From a checkpoint of a small mixture-of-experts model trained on Wikipedia: vocabulary 27510, 5942 steps.
Below are experts of layer 3 (counted from 0) of a mixture-of-experts language model. Rows are named router (the router's row for the expert) and show model dimensions 0-127. Each number is 500 + 25 x the weight over its row's rms, rounded and kept within 0 to 999. Numbers have three digits each.
Before each expert's rows: "comes before" lists some tokens at least twice as common just after its tokens as in all text. This comes from a sample of Wikipedia text that the model never trained on. Tokens count by the router's weight.

# expert 54
comes before: ",", " and", " of", " Party", " Church", " who"
router:478499530504528478537478522517506518524517508507443454499493493523530546478530469503480525459501496514526513551452514487451475493500480525511508495510464514506462525502504511501459509516511455463498499471523495469452499462496536528469515497520507477483454507509497519459510482498522538510532528549521488502531491502522492536506486519493521484515496484487472454529514501517487494480489

# expert 23
comes before: " the", "\n", " ", " 1", " 0", " 2"
router:495498524517505498506500485493509511541485493482480471484495499543535508508538466505515541492519481468523497523458501530491506506510507530507491502483497526531455510521468509496486518482535491485509462455527499452470488475505508532461508569536517474510477497548498517486523492531527532540537513525500484474530460461545503495481480535481499512529500483485470473501506504468469455487474

# expert 18
comes before: " of", " the", " for", " to", " a", " his"
router:497467517526471482504490532506507509502492513466496475505489486527536537482516470527468511495528491484511547534455502522474484501509464514497451515523496503499448510483475530493466488480513478472545484443486512475483516472507523527491513509551540501511482503531487527480513502486522518511531477550490516473571475459504551546496446487489536519525493505518479522565508520488516456505497

# expert 53
comes before: " ", "\n", " 1", " 0", " 2", " 3"
router:471506525523509499533487493500490517535497524486501453508487450530502520518519477518496524457508474492524490544484493510452489516494487527535471521529488551533481523513473543504499498470520484482509497466548489475455498454490502549501509532530550488513469507521475511451524506518522500524546495556512479457531499475514544512490463514470513553505517491489456483519476489474514475466486

# expert 51
comes before: "\n", "-", " (", "|", " of", " and"
router:456484522538522502516505488526500512527485515484449450504473468535517514485519481546481508484498512510491516513478499491470525516505489527546438509544504500523488542490473505498506478489516489472531458439522487479469487494527500499494522553516546481463482489510501500449523471494506496525539493538536456496539488460511508522485477496469531486538501489508491485523469450478493492511496

# expert 26
comes before: " of", ",", ".", " in", " and", " ("
router:463464480519509454504470503492493500521484551491467493529484474513523521503533466518479543464501508509492504527431483516468512530514467537515468503545502493505439531490474528509500500493523499470526495471528483456494511496473523521473527516526541505488479486495462515476520494516530515501519475511515492488505484479512483528470499495485510486533520461488490501514449454498531479501487

# expert 21
comes before: " |", "–", ".", "born", "th", ";"
router:453462504522524455523470525503483535547492512471471479519509453523511513539507476509500540468490483521529515537464489500482483529511495479508461517535488537512491511493459528486485495506523484512507446450529472505485496469511505552489517498526533472489474492509476535509504494505546533537525538551546455469553464451518500530463491471486532511529497513526475513515493488500489489480501

# expert 61
comes before: " the", " by", " to", " that", " a", " in"
router:464432529528495495527491506528454514529498501480475471517488476500513535517529471475483490479520441488528494553455501520447487535509513499523470525522494535549486525520507498494470511468497480484532501461528470483463494482514510511475507528548499432518478474512501525485533472536534509509538498487486479500529484489539518523448491526450535524539518499504484470519488486471471447506482

# expert 8
comes before: " |", " hold", "+", "á", " Democrats", " "
router:455488481515511471520488463531498535537504515460465458489472464559507552489511494509458541497520489522535523517480473488464488534506498503531503502519502493499500524522480543457499545505505495499524452489510505451478512491481502525468505518550522488516531497530515515466512498494517513499520519532496458501552491480491493547483447534510519502504546517495497541492517518491464476487479

# expert 56
comes before: "\n", " ", " 0", " 1", " 2", " 3"
router:480505498517507489532496506479485528507509527461462430509486467548507500514525464516487524469545456507544501541433506522469486522486491520525481518527470522532442511525463531505500483495535485502521503454521501475462500489495489549467508513530537498521481506543486519498561495544521533527533491527507485477508513503524526514473442540445512525533517501486482508518477516511512472487492

# expert 52
comes before: " the", " of", " and", " in", " were", " are"
router:485494490518510476547492487512511493506494505467471465514502483533528544493553465528493537485527491493504518542459494508480501513499519506509491537502492524513460500493479518464468486477534476475508471481508500479455498487511526529451536560549509499501441488510506515503522502516505549513533482541498485467532456490533474512523475526506525513510492465471437504526491517481480476490492

# expert 49
comes before: " to", " a", " in", " by", " on", " the"
router:456474524496506480491475481495480509523501522483487497511519460479507506512501508503485514468525446487534511529437495564468493585522509492522483515519486511543501522511514494492471505465533481455533494475520454485516478506523511524489533533544514466522510494507496527471505484549541485532529526531497473455520474477510549484458493507464544520528495492489490477530498518459525464484477

# expert 45
comes before: " |", "\n", ",", " (", " and", " is"
router:467493488553502481509467530491469521533485523470436472554503446533505575547523473521456512467502476490507476512496492515485489541488497506519471512554489487542485532506482491480490509458493496496539473504516489468503499494483516506492531517528511512484432514494492522472499482517508528540526527535541482510521524467516489522484461488454531527515504494481490496557479479495515499493507

# expert 20
comes before: "|", "-", "\n", "==", "The", "==="
router:462497532521512480513493491498514504520512534446468493514470475504492521520512487510466535491501478492538511522494488554452509528520470514559461531515508493519502524468504483501476497455498488485526455489535459476522503457506517513478508516497525485481475474523459480512497487482490491517538497506558487482546480493567509510488495516462544513533487510482491486506491493492489453500474

# expert 36
comes before: " |", "N", ".", "°", "W", "/"
router:478505496557518486512518503509466527539499545469485482485507477533507548504524480520467520458511481511540504515453476504468491535531521508557479512523504495529507517510483508518498527482495483485518458495547451485490509481481489546458523498514518505498477496492466496476530457539523520513521544538516490485500485484568507504450469510470519551516493475478510512502467501472463494459464

# expert 27
comes before: " |", "%", ")", ".", "–", "°"
router:485491499524506481513470525497455535508481493496464473526505444521514536515513505495480542446496460509507500548447496534482478521529534531543477528527525526538484534476458517501468498457499469465551494486529488497470479496524492510457514508530520496506453492517495501475503474506514503527510526514549436480506473504548484547468463524486578515527530475484484515552484477480491495500492

# expert 3
comes before: "\n", "==", "The", " of", " ==", "==="
router:501477502552504463514468480497517530520486536471479443495446473551544523511515464510450550502520476504518542514470482524458484523495500501556476500539518538501460511505499519432521485477517484462527476485531463511474521495505495537449499512524535472499461491526481497477500509507512495518544485535504486465560475491516474532470490554485544470501487493462455480523492540504491470466509

# expert 30
comes before: " the", " a", " be", " as", " well", " an"
router:451495512522518467478478511517469508515534494479481451511518499514513544524554421503468512456529481508514511532490456494467507577513506511516472506522519518524485518462500526512486511467524486485512484500502459464485489486499485578451540530496524473492503482560474499469543482532537475514516495529483476509504523490539521537421475527453520524559520480476468471505521514488473488490458

# expert 57
comes before: " the", " a", " his", " their", " this", " an"
router:474482503523475479511438520497505513497512491491459488495491506513534514496533447523492523484516486490519532533484471509499475534472513499506462508532500530533481514511481550491471501465505483469528477507506479448478483475513522516463545532508530484492488508528502525467493490497532535531557507531499467493532463484507505534485494525503532501519499502502482496527495518471463465492462

# expert 63
comes before: "\n", " The", " He", " In", " It", " She"
router:477466491535505465544490526513475530497511537485466484498501458547546544483569504526498491485504494533529511498473505524465460538513520516542466491526503527512502510493488528506465497464537499491533477491539499504508530462531520530444514522498523490505492469532508499483546503514521502501562513533547492473542492492512469537463479511467531497509527468495473480516504494465472464495495

# expert 34
comes before: " |", ",", " the", "th", ".", "–"
router:487472485516488464543476512478470545501525504481480496511526494520510527512513460489484535463525498488522491545483515512504503533488451488540453546543508522527504503504435515497457514496509457459510486498523466478473489470501518535457527519492523487518486479526514515480495494499534550509538501562524500451508477493550477544513517505507509526509499473480449516492514489489497484465469

# expert 0
comes before: " and", " of", " which", " but", " in", " with"
router:476498505507520487523500513510507530508489529457440464483458463546531530507553485531465536493523496513495510515503477503456492501489477531501469501503486501489431533528431536488487535493537492486546497494516492470470515489478511532478523509540501475528454510526477496460502495506524533518525495535516474487532474480510510518489492548512542504545500486475475473522462470506480485486496

# expert 39
comes before: " |", ".", "%", "–", "°", "′"
router:468486493513498485507501515521491516511501505462479480526500477523521524563495476511469536467515489538526520550442482531475483532510507519537495556543506508518462517490485540489495530455527496493539491502506460485465523494511495544462515494555522498518454510533483526483534513515535503517516536540531484480506466493531497568461480500489528524490529475474483505512485479448496491467491

# expert 11
comes before: ":", " of", "==", " /", "=", " information"
router:474530516540502474526489479499481519505510518477490447497492478512493554483504502543459525475515472484535496551477488522496503543533504505517451523527496507503473508479447478482479498495493472474516484504510489480490500488479514553468533521500541469530507493506467483497528486540544504532527510510470470449526471487498499521491458497495550498534512487517464507538513495466498526495525

# expert 42
comes before: ",", " (", "'s", "i", " was", " ="
router:496474501534492455503472503498466540512488532486490457498484497536497524512497453517469508463525485486511507525469481529485466514542497515512455524502486502519491514518482507481456490485508487467514490505567479448470470490481507506482532509531499502498462475503438506483529484501514482526512494527514475512519512507511503525494499541486505492531504471493480534507510505507511472482455

# expert 44
comes before: " in", " to", " the", " of", " on", " by"
router:459490527530503487539487543495472515514482504483462471499479481500515500513500481504466507462562462496544501533441490550441478541501520498525497534535482523520499515509497517492475464480506484470535496488520503458457479482499508527475524532528512449548485507526494528483531513529514502535519528541506444482530445502524498496475496509468525510510509506508462494526490499489479439483480

# expert 1
comes before: ",", "–", ")", " |", ".", "),"
router:474464502559502466491464523495470523499480492477450471521510478515518544548489503502487543464545486496492496528491492503482502542533504542517463530526528519528473527479478533498503522491522485480542485485511463481486506490520514517459500544522514489505501495499483512480483475518513497521545527526492470479522498441509502537465464529486559524504510474476489477533505492499499491440477